Weights of a small mixture-of-experts language model, trained from scratch on English Wikipedia.
Size: 14 layers, width 192, vocabulary 16384.
Experts: 96 GeGLU neurons an expert, 3 picks a token.
Below are experts of layer 7 (counted from 0) of a mixture-of-experts language model. Rows are named router (the router's row for the expert), gate (a neuron's input weights, with its number), up (a neuron's input weights, with its number) and show model dimensions 0-191. Each number is 500 + 40 x the weight over its row's rms, rounded and kept within 0 to 999. Numbers have three digits each.
Before each expert's rows: a language model's description of what the expert responds to; "comes after" lists some tokens at least twice as common just before its tokens as in all text. This comes from a sample of Wikipedia text that the model never trained on. Tokens count by the router's weight.

# expert 17
It responds to: Descriptive noun modifiers. Adjectives and nouns right after the, a, of the that modify a following noun, such as tropical, health, human, northern, American, ocean.
comes after: " of the", " in the", " The", " the", " a", " to the"
router:429464471517537530531474525456581505503391512504498422477499575511408526532537565547562547480526419532533509446438529527479523399442533522485486505484501548497499498496495518562472429547576564493410533498523489499443519527522512496506489528482571566516520508468486493506529574388567528549505448464523431482503515548538468549493516520473493486440534494444503533526525537514537511502488495544499481465496537514486522465516561508506533559551486510546403487511470465532486501506451524426518514479477509546463530437490462471530553579486549546512478518519517491505509541463603541574
gate1:502448514441501463526491487561523529437522510530452477530501538491530531572455537484524553449516487513542482493471552447511591479471510491530479514560512519481539496522512543464565478520456502537487491502502553463474431483473533479532511519588493530538557507469539431527532482500504552518511527468532433463572588505507524522489493493510452570465513409472518516529471544425442499414476490490419519476483403472481477505461365432498448460499489496593539512546482485507390543468482485502434530529553543509503406419478510495475506538457510495503524544496447526452426541506543510531
up1:506508455530520476500535502607508521493454457544579576497461453539531468537550437499520467495454443514520478534535516497509550455450433551494530461528467516456541554551513461452456531496490544468522530476524440472449482497461518486509556515441477516491603502464543458488450508519600461562512449470546485483492529543514467473424535449517474441469500571460429492487399529461442425524457502469504441498524471570483522521553426446468536553551526492509502538483484531463462513447545510518496476440532484495519455492446472500586511491455517518527493457489482486551548486569395557467
gate2:460460465571508452478404450427484493499471504465508480545531556449452410501571527490523513545507535515441558510451494483490479432519486505510486558498457413527439532466493543488552453561456511504439571525456469528521527519502453595472511487526561532520495566504449524504494502564497510517492465470490463574455537540522589492584478617476482537483476480488445489451516495530436532445566536555527414557464545508475541488462535444474490478524467554464461454515497440447545486543521449484524456500524519590413523499499547503514497507474523489532492528463455523484500513512566507512
up2:514518597495528456516491531477506547536511528454523492499524505415429500556490512532511493480509618546460533440503510522547453485549550526521527496510513448533437511495573513511536504468477535518512607475467579507456572536458484405578517497536517529529502474502503504495559486545497438523475531513543487621521436518503544475541483541486486555481484454528561554460476508486532560445498446468490536490522478552403453533508492489544554440491512498511444513522511556424511497441456539480489529494472554510418509480514526536501417461452421517515501521439435483500502450495482553427
gate3:466481533482520584564466519459489466447490584525445526508512514434512527460533554469534492543523463547464500452522474480497538378583537496578522509509482437465534486575473507466527527509480560544466559497531551536503570461474462478492512557478502491456516506463541581578488517510520480589525528504439475467497490434480438428564490527529440505497552518477567516460476501462581488509450419502445484427438591571517515533540510548516501564495512514569467458495474472490430510518507451499494502448541507513482502589529509570485507573471466521538519476541490516506462469503547501496
up3:496510572441541510488509484451465509534600429524505531561475475597528508519430431596536401463457482546543423482519472510520508548527530562432516464479441512561525533512512432525592503482530453429471503498478489440515524557473463508490522478561530508459512447450459510501505464501563497473454575445553499457499534502468466500523449488515492552510449486441499542451517436442480548530481509480514509453448501571489506531512498533524474470456486438507519541556462480494575451478456473575554497487521439575486503548546481542491452510520530497453436523452483458553495496516451461544
gate4:470525532503476477550505488475576470486495496512544495533498436505479563546481493517400557499484550493460508500507573498472508434434461507453468474546483516453556494461535473417515564427501524507498545455514474463483491476498479497484435595514456460522483538530487493526487543475434494481521521522533414462429524575514481517450486428422513522557527489481520511498450494464522423440501449507520475488460534504528515514474472499559443502515442521494455579598536497476521455490532462459580515524454470547470494407437514451531487501451472507564390521469481510562487500479573522608
up4:547515483447475520515552453499476522557566493493436476527457467464505480526507522526507462476532457434463476531511483445504452508553464448410468504503475486491496511518490486547443543495492466429514502461527512522472463509516534513462531444484509567437463422468476475417487436540592464459485449459465528474506475474485512427494487478496500491427472601498566519538528439525539569534472477512521549502530566499483490459471504437506441480531545535504506450481476476499510512456618443537429493521513479436502520498472493518480580521574544455405536471547562411534467540490432513406
gate5:460500514510483531493492577552567521565461577481501494431443495549512470541528510504584446437574505594532487474472594516511441480440487475492459492511540440493515473531520492564467475486524476503475508488465549427500453494611481486496505529561577555538513451474473403439511456442480550408477503405485505538505475469520483499502515508474539517466419493454495462574560497552468519505479460434485537523527504487460531458516471501478474513520475497531562520483544487498496547518463539454521524567517461503510481460487550500516525567515465478552492469490513500584593539593471474462
up5:490512510522465497486547479485465491510536444519506491519424495512452439453427517406448469536473434461500416512486495409405469471562537504515498504485510516533432557492528499440514507519496480530494483481517483428485526570589560515475520481533454593513445441518458490521449497471506487460537485453505574513436436452448432479500551484537499453449534512507527457516544455521451478533495475472479511547511455480487506461498544538474518477507506480516431516550521480480474551490551508441459504523517538579458403412525501552486578492474488538531565475491406563453451526464479476579
gate6:494468474399478454534502506453534517523482569496544439495514537533464486430553491494545506474512495543428529566540485557535621427478522446523551468486521490423562488467500529503469521478589525497453448475468454498455442478490490528534519519531546510598490473446420502432526511482518490495552429524477487518522451559533524530515470449502532457504538512440513500537512539510529485474483526564505466517492502477497592545475520476524446526486506445430505488506490479563578469506454475517505490517505486499493479531494506510478492457548545544498420542542564469575384465503554621511
up6:467500533463561487509535548486530526512548538465501559479494506490479522475516526490573533538537499506439551463478482513455529448447457444457534538530538488534538400513454505432515478402518507513476522536526429522514486530467559493508495498537586521505504445541435504413518496465576431506511495522491526446507529496511509501450470416461504427483434511490514487520591540573582491520574561547574477495475471528513499554424575525543513541460533531427436494506497509522576496495434529482461501510508470477559564480505529486505540529466456521420412508487551435552506455522476538524
gate7:536606497552497526516465519464496556561438472538429479507580555462521479520468532447479537538504486515523488451548512524461552455535497490474477535513495528524440483499467442477425494499511517452468510425461471543503436505491541485497433472404532591481499543544544504437549546469549521561530395442439605518501531559447556499512395495518533496493471500480463535591517480411546532547504485547561477515519500518523438507554486518487492476563501519499501498426533445492489507528511547494505457533514540533503544499489499484489504538559474472530507514476522545561543446456589523490
up7:524497521465539563532482492534520490534396444569429531545511543467501504509506555503500482536531496410507458406509474504522561459510564532438443514531530516480505479585482462515425459512511525473480497412534453532533469489499524514512515550433509496536559508508537507390522591470535527544508421470526523480441483519473479537492430510510498511481475449435445486569536479490559529519520489499502428512572498535533490483528503525505528531527535516463453477442497504573447558519475529428525492483566508513522505573474540392497565543553479427523482606517468505508509459479529516476
gate8:431440481465502496506424536480518455504512557433473496557525455452493399495508547466602526481507439553503518467515476529495467499490444486532519523503498509528498570406510503523411523507499526446478466469518440553483544480524560487465542521474482484476458460463452555552486484467463544453501455476481541515455526520560523477562574476540497479485585484536496525471453465521574465463519468520529558466589534441474493500509468464488550503526489433466513469462479512576504477507400548442476508516522476586405478506436462580533533532501532499539507475516551482560464575549531494543
up8:567569494469485491537508460497535525513584447585560504480490516554480496491503461507430441449480624513499497521438575486463487559564533479493525502455485505511462525522497453468539580423477443521588609462399494477469519471451474541504486441495526475507508467455463482499526499583526549446478512474529524541482484408477515478533520507537515505533452440415481528445533511459468567485506538456472488470434475528499490470516494527503476522529503483497459581521497513542489562536520467524560475447520469475548498473567426438482461462476457515453476493493548463426472438529509505470
gate9:498487517510484537529456516482464578490540468505471424421536531555488478537545529489545506482519495496507488526452446414499617490496526489541536560550449485445514484502462444442461523536478472515496552534533463575489548526533507598487444517552593563483434499437522485514546495511512567502507454439423453512501542569493527526560531504531530450485441520472420479509488449480466484462524503517612555445514411448529576464521453512461515506490460496529561499510452446489540464544506532516517504503524526480472483454482482503466496477428526533457504475522451494474446566451553513426
up9:504512406508515532494495482469501454500497481529413425506497462521568459519469571546479443516589480508493443464487489539454494430442400439456537571519570483392486587473444496562559456542526449552514538514457478514493494458438470583521487492467536482520534497426521503565540472510518516510432474533485512505520543522545514541553523516451498510466495516497461501499526484546465472530536529509491496475422504524530517552497486404465488490495459467459510524474552544543534523460527486481560520511603489531485552523515504414487507468442515523563524450515469449438442576497531543514
gate10:526452509525527461519518471538463482539495435539527494431497521471530519590530475473392491504496517513491485514415566554485482507509501477498555479504533556513493483419540567494476563455474542542490560431543505541479524456541515489497552616546520514504597499473456531489540480545513450576533566556482544481491490523467482569506518476482495445532519541516448379519507574448542522522461523512508464497479528493534472543419460450460514458459546529464538511515484507534509564556490451509554479498506511537525502486445461496481501577569510591491421524545566443495469502445535521470
up10:470458428471490488549555550515477531503476429452472545504555460509563478490467507531491484539557509503552430519499469549489501576515450532458538464544438473444529485482459500504457516520463390399480456476526488519523476484529521554495503524471532526528501450520532529500561470560561546479529505458555578431545577487472515466496463495545539482518481542456493501525516485538563492415520524452464521496467521469542467456487474460498527483496446424521617480456504429529483549483546469535496534483532491562543380510503460575559500529529527507490483506459446493496535494512470610434
gate11:431464441462453522527458502455534488560481457492526575495430477441490571564494520549503524548459535537496425506513573580425493487462523508510462450446426462517449495445487556449516477504499526532478482432514498543551503523499461468547512461466517456525525454473486580515455423531495484603575518527467529449478549480559507441463473495502521473457502559486454553478555474499518524539514480468423559478466499501484517494512465483512525454481532528563546401601470586541484420459500524523423484507495491478505535510494536513498516551519548505468421489539513500507506453458556555530
up11:509489473487545554549448525503539471509471598487565468501499491577474485484462475509491555506501511472547468473541534402501526535456528459432528415454445479447439493511461510506521517460527547441454487475484529509520507493505536506522461506571481450544515506524593523478491428505602528579451576557542540524461483515498552538485529547462507453517463455475529456481534514495543527539537483470613439568473500527569470465478561488446596543548486501539603540503557454501487515567468476506498505485463491472534461521477515465479489442510480472478381447534500495525518500507494486453

# expert 28
It responds to: Infobox field labels. Line-initial infobox field labels with colons, like - Born:, - Country:, - Genus, - Type:, in structured Wikipedia infoboxes.
comes after: "\n", "\n\n", "-", "- N", "- •", "- Country"
router:495494468500490557529471467499633486539455457460533422449472528546474506533480555515530506461540453519500509520454519568415544484454455539476493498437489491511543548454452547498492499515506551484473553503505506462470519448464472453473484577527527577548494546533479519474533553429482518531501460490517458475443565514491496542480526508438514514517505554423486563494456574542559605535497442592475437521511497495473422479453526550497538583517421523511420468518552480486511453562441480477530553532558498549500508461411492501520557527481529533480483495551543473486472504479506559531
gate3:485503520445519504497528480476539493463477522505589478473423433545527475520495562515471534494468523595464442504470556519458498571563420443452477424482486418550513494497450472539525531502484545525593469538523476512506582474493424464510544496498535531517540485502425504493506436504444412456492494482521521487442512452512488506504499502436544551441455499459519463465538484554470557503454431496471520536525507515513437503476518471479478556518461492504428537544470456464481431506546523483457494411571443466498518516592536584542554476524452500504468503585517515477461428461541472468
up3:461442546525530525518439482575497440502487475526545575446489469535458515524523555508495541469525438531495483438529498499488433565535409476552461479433475478454471498489510546439576502449488509509508513470564543527480498469561512487554482513458511474539474556505432504520496474562477494445473485480529491564465526460500521485578467564389451545508525509515483498507545504565527559445521387462492425493543512445489475456465526461574573485489491424497457504479511482441519560501484483539476454481560485486442466493506471499498486447509540440566426501450471463525492567519416440477
gate4:531499451540534420435528488418502441466519510472477540560539543481456498477490563505532520507548414598529527552543533511523485464535490490493468496500430521491516505492493504474492470449560465464473530515397487594524443458473479508460493429476472578587488564530576473543505543538480458459519532541539571479517463498553508506526486525531516504473520497539531510462538533507528553564513474549441429552497512453411391484478537530461495483503529491421478523538540507499463551539458435540567549513496475507452478432513520510491475422573498475524503524493502505428532524576513520490
up4:531550586556413441443546520456484477525580469485518503434531472469466606539528548496498534456513445530448471570485500497471449464495488516453508495505463526441513552530499548498433454446494469467434473472516474474461503449464496518464505431438507528548500478515501482517508493503545457489512544517459513521499486516468502455533456576474522481610436468480499443486451562479522515525491530605473485515448471513512362501466576464549482505518480475438531508547511541528562524554482470579577536573443457495546488495502486555434463490459489515527469521475511517520450443507513462476
gate5:531416462464513489442484488457486505483554460428426472424485475529564531609551473545560460461449528457470484530521506456460467500510485475481553457456461482535489477466507435437518484470548454563462423510453482570474550471469479472613509546527480504490500523509471467469574545450512517513491420526512487352459510484505543479493487432409523517452499479505433553471488448460475535500533505479506476448551487482570487447458513508500477499548495445547458441524549446558547466516500516558474528537495478513480483496478520504492516502445515456560469478540561553509526523519517545454
up5:514571482492469507494530538516495525452457462531556529522457564453519559429514566481469539459471515548516486395504552533514548477452500493480492467447552507508529540509471526607506540528436465458526521529504540461468524531560528432472439428458539525548466459530592585560492468506497477453560473461466540546569521478377477573402511519560509437511491520481598521547520495518479513463460474524468563536462461574434532498509503486555514521479464534545514508499517476482473508518497458559498544471474527500497503498491512544527452468541464564480495494478507469552412486507441509505
gate6:540519490454522447572470456522521487466484466436487473552495565532503450479504463481517513495553494501510439523510453511445527342495523482449534515504500514466567557481515457520484544510527459574535481517485517472496493504465489459459485599453400550575428483456494490512564527566520502517557528376466569504487555537523471489476468522553485540493506533488528416472492537489549482533421504480483579526488538523422464535514446510466486515510541485465530445506501476475472555507436494440485568486497470497437522502469522467497576429504491505556484469518510500459445447457528575456
up6:513437602473481420459463561552437494516508522467529465505530567516570434481482511516461498498543486511555456442478475492517500479451529511476520472479539528554463587482492475468522510497516448457563498541489530466493491525493441474533515580430479519509520495545490503512536490518533483504467544512552519540547552403515495500544520502536515548524457505519535516438498503489486484477416514416550567535513499544436549514516486539432501545531538489477490523510496530521479466552474526442559507419541473500447574469488500522540442523570502531425492493499494514495480348568580535395
gate7:497417505487490546509525461488573470507554493498518536401543440540519518462496546534490508503547528558469482467452602536512502544437463525534432478471604531471508499534562483521519494502532473483507502531481462451443553479520499471577524509475512486483463475530509497582438504458447542502517601447418497510472530491481486514454482499457525479492478562496424416558508547483418461531451556465438531453511512502452519500480511533514511478496461510523436510518553543559468506409418433545443541521488522453537466484518588462507534576560545493460468477452511506554470528522543520514
up7:590536448513493567528486482526535550485544462532520431475535539465479538542539478478407466461527599527437480558448517495473539520432449545491475480536499600553444550511440477425519506494443492482435441522547529563546513481501477426486542493459475510524454553543424520542470509513532506512511537561514482498453458475492529487461519504474502547559566461487507557454511583512514464507537512499505441501511616455524525506489439549445534526581460520501439480587513465454456459523507494559497511414448542483533473504455465539475523466524446505531513464486460509469481520497534480541
gate8:555496527562532532555447510511508499500458476458507547438525485498498386471484508478494492467521446476513474539496519485551506476528481515502517510407502443434495499517529523454530494506475481422482548506562436549491536460414462516535532542440466602525472533503532447558468493524441544469507438462522476514494579496459491415526477509553475514443480537520522529452426549511459484501485471472483522493452463485503485484389500439471559486492561561469466484402491435564478500453555520576519433454521451473453483545579473509517540513487528488477498528530500467574481594432490544500
up8:455463444527525492571445581462481467471510502489463542470513471497472523532523502545469483503523459471491488480539531510549513445564447488482526514404536436500499549489435503518563480492455518457456501430520457553537465462473472503568547569467544592519418560525510430467476531513469467487557514461530484521485564533536421520452449456434495531481485559484532516501451523501567440501460437550522559527436513514477513495491550441536542559466491521523470528483520411571514523477552460571430537444484507457412515520556482449481520491556472475492523462540559499583520519475526536475
gate9:541574478517465516550526474466528562535554491493537484430474502519500485429478507529460524521503538480506497561430486463485506468509538503465496503547460499487403548480461518525476590459447469549540474435568565474444489478482529434548494467427557536459425480518489567493489476570483506502512514507542381476464541508580524523416479541524504508534476571479521467525439507459509491452445481487483553493487486570469529431523467515496584540532423465555468370587505481505497480490498462496527578503456503513457524492473469505519501474475487440471565471504483548521468570527467525491
up9:515478496510464537524470507587518559535493439517555541428482454598515509470535505483475506468534538495454443513447521506481471523515514529513483513422596565613535554453498558506499517480545535511501524498578487565545417460531521448483506528527469489476557477462444497474507521552480461525494490536586422497524429549547489497485519479503536512436499508450496464480518488557447534423465445509458528556521516568522516470442523508541434521431468481554527383516610493578462487462561506534446544561515473521515507531450459469538470503463492467504480533508471508476496451489504488509
gate10:549465488532474488519521448534562496495553441489550509471470509588475583435433520525514474521493508600431487473547504521397503434496505502481389478429452476526533493450522484508438537513498467506498484405495515560494573524483533579473498504490470566524533556585485514457496538509503521505484436497529510476499497471463473476441546448454517478484503508494549460431464510527442499500510475508485519557518561429519457471475484590484455502460471549552550380509546460492520510461517446537478473514606523527520548489523510516431488507585480452470541503478519511483467500542520540525
up10:485451499519519517463553577505532569528557467518554553551491535554528528509495441605453548468481456533432511438461498554478536529485495523499521458572488488472562501438478534438451472574550506505477464466496486573456472523544482533444597424514539518597540547522513553497453578499517488548529543504482478472555554563487559518485502452484512481475506494479487377431479479472510508502515463498581583429519469477554526453557513448550536474439542516507526455484461500531530534514442435492503506500436455528487502576479481504490491511473498493459522519485511469522474519527425470524
gate11:446498434545460531463469449499527483527523477558538552429440552574537459543410574467535457489518528512498458527477496466441456458549546514504439512527510460529497514420499551535571557438416490498497554485513450487549441484470414433541460545490442485494575454566418480510468452535512567512535448441489556520437551505524448516480500489463474506467490474475522510500553484535513489596403456507472519544554513594535527480497507508499453484490521506533492475548565511549453485497504463464534505455521525473522559496469523492499473507447515567459453526540468539504495473569502504550
up11:562597512492473508526503523492489528553503523540521464482529503470466519508485468446479499491572461600512438498422477528475558466550516471482514488499455536476559488589424492520513496465532492509504490482453429536512515480449426441508534446526473474458503486536537517533509454429477529451561474456533490565506588464479471481443487543445503475492493482524516465559484578431527465564505510524450471531408423572507487511520564442539465561459512505442544528486475516486438520529536481531454425544508513551509506566538552575536468492454475474580542527510586527542496570488529538494
gate12:473419535538554409541557453510483485551546515476481476556568515538489567496509495504534459485423458545510486458519557537543604450495493528474508468515561480503571476474435414578489529467506490517481419557438448515562491514517552506525493501502430511542518503488537512426520565430495567546539526460526439495490506522461503463460535491579560487486473500486446446447480499487499552540506404557464547523529521506505473488531462488480487533446474514472505493554510485544434496548523507463437550480504435459450597556466463532529465499537531492481479512565510539453511501529460560547
up12:427581465549525449469486564537449474530502506515508510496533495529510523475489559499490503547533541493528508525398456473482559550476522457554469487524470496447455523542536526420516529474514499486504484470472486474485596421545465502561605523543498504397512426479473461510496466514519443492461523467489515496502442519518527454485507488514490522513426547483527474477488492475547521493435508488563578526501501480481504482455517497501601397490539495475490451479425495556542594389457534484465472552585453514509467477537480500510486540463557505566579545448444483432483484512506483455
gate13:555584491500556496508535433573514417497492512467558505402485476448527560452572548444568584517539462519524506522478487556510519539558465463516456439499564448530477513527557484467404545540475472523491481475505531495445505485467434600523513563504468502515486429551546537456526567450506464525518491515420532494498470458519478515493489451500512479486607510458464520465550530508526460511526440553469535525479440457538509521455521500575530482467529512541482548485550474559489477548434537518521522509490525543504429571469510459533466539507551503514516501488505416544508443454549492456
up13:453542492451480490521470547469440538539505530524473536597505508563461527566480467507457448477490559519495459511492580431475558529456498506495486483579439580456524473501446524495527480476477504471534546498553472493562419498526539439457505513556544510495556507471465428546468497535503546479534543523640510528529513519500521478580537483473520525494413477539524474530463408526427456506484555531516438492456530523525454542526551506483525460510402473506442555537504472478508497435498438528473525451483465446517470428559465460500542492493429518530477541519437528444467497470454485477

# expert 16
It responds to: Year-initial digit. The leading "2" or "1" of years in dates, as in 2020 or 1998, plus sentence openers like He also, However.
comes after: ", ", " in ", "| ", " (", "- ", "–"
router:509468491469472515542538513461543461505417420478507411502416514509487572558552606446550516413522417518559504450444536504475472479468508551492490558488471543548512559492481543575504436509560533565442536477487513451500523498469487503472447532471526548532559526491480504507475557485540481546473456438545487435468556548498518554496444561432497490477541523486499589555479539535504510528507479539475439508560508437534478473518471540528554557545446585498465444524453469560534496505507537438528569535500527465469476515453484496496531565487497532483545484529544558493476488468522488553
gate0:536489503505502485490472489466475485446472454521381473559482515487514487502487451550493480495527536516511535414497502555499561490403512496510544490543519393502531487462477529541506519436427475474523539485480503496573521513569498528447452542461533539539454498490524519466508408536554466456482479499481497500605487483566456470541498549538450447483489545550539435487515414448450544491441566514516577495482441490441536532500514519553452464532514515556478570401445435489432472487458548504518511479431484499466537524526440547490465510491449523574474511498570543558518460520533521481
up0:517457476539466500507495543486495577556535494576469478510516525551520401528523524524528514469462523458512482448564581490529596502458509515521552439520487450555526472536434556517462482508461447528493447465538501507481512510533533578510465512493539552472443503475479537516506455565518468445468444543493492513574547519590497459523509552531477492472516533452483468478540444515512469441451522531509528519477556492467448463546484592581495495474479519526469491444529511444513491574474522513538469501458570527510558483536439433565567470457425495515555532474499523605516488616507470482
gate1:495443493523473470509460489466527570509529559539470539522476444478490451506492529482556475520420460503514501547497505401526425484436457505498541571469479458483493608417572451445458420495505489468551559503466478487467428491485523466482541480501594504491464504468464519484519530529479515467453536467540517513517591483433534484559517442517500484450542521466532487488471544554525531465462469515512468467560500507421464501503470543549553599512461462460516550469536476503562478478489524419452533506490485402437475526473498524472519538520466489551526551521586451433528510517502431441
up1:538611433577531428447469528471516491525511516463494467508459500502578541534442514459455514482508473428471514498488474467467507460488523436407432513552475558450520440538519541496493543499432515529473476549557515543450545466582500436531476572507491449492505526518565519572455465467453501473537494513549541444597442515549566503486437498520521527539540517523482501490523415548509543608465501499492507482483581532533496566475496437523535429437523508473486464536476510491508492453478461464489500533513452524509478524505541534492473475465498478547514548466439561535540510452498584541
gate2:546481485562540443556536562558545484515555476605473461503523484556510475512560570497501521563487468505562544482518539597506529472419539528516458518492522463472546486548473547514447488504512428484539490519558438515484493480485472529477549531506513495547524451548493549546564501434464492576510388472506556492456450563427446477490556496450543464504459535564485465497431513524401499536488514501522475490509469531515471457564523469460434492578503450448524464527569508565533443570509500504486508559527479498513476448532561455495504518467516452550509494563551479493547450484479520507
up2:460537545475560517470567553571489522546590500568470480485490565507471509524536558470515511504514466573558508566520483513507492534478589439526439499461507486502481498517442540556485512541490365472545497504453497517487475460472415536507571574506542466520535477520457541512577457444489468441575472555491529500514412518441438505550561569505569491537512479579491530514495479462474496609541526467518450506483465535564474468547583518551461436506508409473497474474507513532504461505478515458495505495533498475532490437506524484488479441433536497485481485489460461457517468499503514501
gate3:469469516517501495508507466499519452523514579518490447518492495501570461486533565489519618496560545544538554540467530540552439518485546525495492594525463531537472562526561431481501459499512529534515562514504500499515530575516463499536549484477478433443484479559437523442541474529529455526499537529574483447489531483470509493482456470464470582455452445503493535418487533537537540476535454531456451458547460470521519518480584590468516505414512508536551510559511515490507492518465545470489563512461482497548434488553437478468510486508514514528587490538482581433533535598524539431
up3:531510485496516493502537541487479529484460411487499536497504545501440547531446412526455389503470394443464463460505465464444541501522468487520501424489519502437520471459452543534478452537489471507478453474483475516509477482490543516458480520509561545558565487456567471524459537483509548469490465488477491555538545518530470529507568497529529409544544571485501500584501489443495485473471557503539538558461513581439508462493421416528502499594499501504412503459460479467496505438504485544468434516551487475460522529472524545529508488496513500474472520460550394533434478467424471565
gate4:471529399568522484498542470490546488432444406486492483480467457498468519526517529563559522475488493443412519506535492524468501433541523435534496450461514521564532499439510527534485565455497486546532495525484440521482540459616525555463426479497488541527491450484439536525522473575591456483506591495525540454502511554506493503510467483538545478501496532419491449441530487494548539535442537543392543547429503521481520570450527553483478514518546512500535432508481491473493522553482462487609512503552547492554506517465560487534527507540533475492561506490488537538485518541466467473
up4:557583525487498519485481468529516485463527466508517553497536548474523481511475515489529551460509467501475403491445492459500520497536461485496441498525466527518509554528446503606523497528464450563520607557552469518486482501530509459529461533496473514458483412512579469525547511560553505590505526453459515501489527535522521557508487468541555538520524525488511450494560500472558536547431485548522582520441428516485473488376541589585510553511477522501487523492515444486451520454518530513474576509499563432463507552508507466521562503519494442437462528506415467459496490560572511526
gate5:515446477462479518544469495434524443483493518498470561482458570522541498446502550524519456486568557497548497457488489486528476502561506536485498537422499502557492475552493507512554476529418536589483510528561522562462454534516388457531432520525439509473530475494480554535518490547498505500442435503514511501504588506540502570552461519445451503438517532533537554420570502485428523476453479463488529472516488596561493525517489460496462468501438517504464447489486511510521495573494516578457417452508492493502526589504461578463486506431493450516558498478414483530535520439565515519
up5:492566502441474474528519482528497506506406524486503463563500431432520442497530468412533520494490519461541428512501513471491487472485484469528508578410496509512495530528482511486458493494521565566472507429520461547523506427506526524513458520569467534491563575533498531430506551529427561508521509433507444560453564489514484532460520512490504533552459584538460594430443524527451443448516509488462497440531529464454525504543530553445504524520439480473499479486488522464471477476518534401425472446510490522568451495439586525553479549534492516462517429449504522477546491505439525468
gate6:452474574439514508480543544493537485446510517486517414547511590551511548509546601511499525467539455545494524507475444460488543492596539544556483445503477505506505523441496443491500476520546492529498494529510553590556471539522585542487486498531555505548550518521493457450448490562496441572435523421520507488416546498521479498535435484493479497560486473545474482543430520406469533449471425464450488436510458470467523462470442531547604518450511505453487494435521446501513512515449519502516522510503526528460471429517508600519517452496545493484441508523526501500483453521466509536
up6:514486446549531541539479461484557468535500386440524519443534440406438463465487435506462479544497505446501455483531569578503488441436520469481555518512520490509456480469524507513462490475469487473448528496493501424460501521435432449488500477393462482520507479511524471517533480541490502473486443545500538510533493502500496484538506562567439504459522511527574541462506533492475571555509559468468520530500543554505452525558554440459471505557567461537612534517468546493521533436581505436496493453509418543513573519500539489504475556472465428476459514523520504480480582469510526539
gate7:479597515498468473497516494395460532486484510556502499478537510417505505541484450443512521468519503465507482507508538500440531512507456443567576564477469544491438494462437477477529481524538502433449466503572447480481508455522504431507437522493553485447543485506515455514566456529476357474471514516527458490532410551491535538525499470503510503474509562433492452491508547499539528457527479533538519519489526565437486484509535490532477480465475502556490533483501511444565444516520543476537550526514617429563559522498550490489515556513424495467419450575471442556538505449507527494
up7:474503440505460435521434466454498503503521486524567531492508503511538513420516534502507519562489487516465554478518463524521469466501534469511511478509504553444585495478507497539436416517551486480596493433481571493518513583432472513501512473559537447471525509528482451528491486437545489568489497494577520525526546457535508488505523479489502406486510551454510543550485493465566522522480461491527516520545446519568490535566581510535472517473445513518557506510465540487474530632490479493509449550528435483488463429580514525504420514502502481546528497534579524511396506583558544427
gate8:499541470560453465509418517440498594504450505530511470534532433531531466546507470513536528475520552522597548501496558488524570568500474540507527504474541506451419451453483451534479447441453510507524471447508468448562531553499509488490478541567514507487529533536492498529443491483513505469493466497504507505477494428454481422537538468442573528496581454474478498471470566562528497569541551514512537555491483477546454492487471454507453554446543472514438448491469502508575441522552582473591514578568513530554571503539481505489497512455455479542503549561469544513566527479481491444
up8:530558548553407496522420496406517566520472525528495445536503426534519456579484479503550535509536530501569542476494577470493543551484455510525511466446474511418441463452498457557488435434486540537527479498444444447582570605491511501492482540565536532452499508519465474512411523473482491491499530495487540494451492442507492429540523451488475495497605510513460517484489545538484521566578524492459545564464469479483452498523471469506429486463487494504408451485499496531507498521553540493527509549507548530503561522507484512495453546492453466571468562552490525480560498534492527473
gate9:473445462530511543546512526546539480489588475569557538495496547400493453492554579550482542439491515494508564561492558542444543536499504539481545528413526572554484468482480521477504500395510475474531512494545505509534419512463457511428519504526506529522536487492465477531532523488487439522556475458461487532464459467428498500454516583546509457506461481511519447522582487469501410494572502520444462564473449500457540422472450525539496507544569508447484502478581473512561575520424539457526529525387538517485478461502508515493500518481473516514543489516558494493484467499484464542
up9:478376519483496425452523430536546479557553525533527462507506485428492443458481539545545533482522484509513581553532495515488481511496512542427546596443497511470487502455557457518457479515528503460511455468521466552523444493494548546470598502444500473467544490492416501533531526523437443575457458481534509481472547490449490472472567464434488481507430489523509491497495495448447480472529460439520478500513492565552477503492479482486500489528536508418486513483501443432540558505443543503515448504435485512407493409492485567475483520457565429513522515511581497523493496503485597454
gate10:446459468499429623512465450526479517560443510546521429490479529488508530537541484527517507537459457494512507514575439501518519475529482466569526527432471489535493477473529475516510560448497525460441513492427442516504512426550503486454413520521525514562485413472502513419554486482496441415518485474535497428549517496508499451453451533513536427476525521422470513525516469469522524474473482542490462548504509403527477486471475505483491493484485499581479449590468485514555442490577507415476486518427490497468517507530434563532479545475499574526449452493522585539446480529502461529
up10:510583451479545420469486519454468492476572460486485520512491436484527498498497499514484515447503523517483465515441516437439538500493500521476494490595528522497480503505476540485512483542503445528525448529553549474497466580476462546531608444487488485469598588539520454562487466498536552607490511473480508543449488489503519448542503497486482600523540461564536473466451478507457452541501467482565538402512528555483527489556526548503472489587514546488463519448531563493460553526459499553439516432571535480535445481516493539490497406530462496468552501505498446505561531493522544432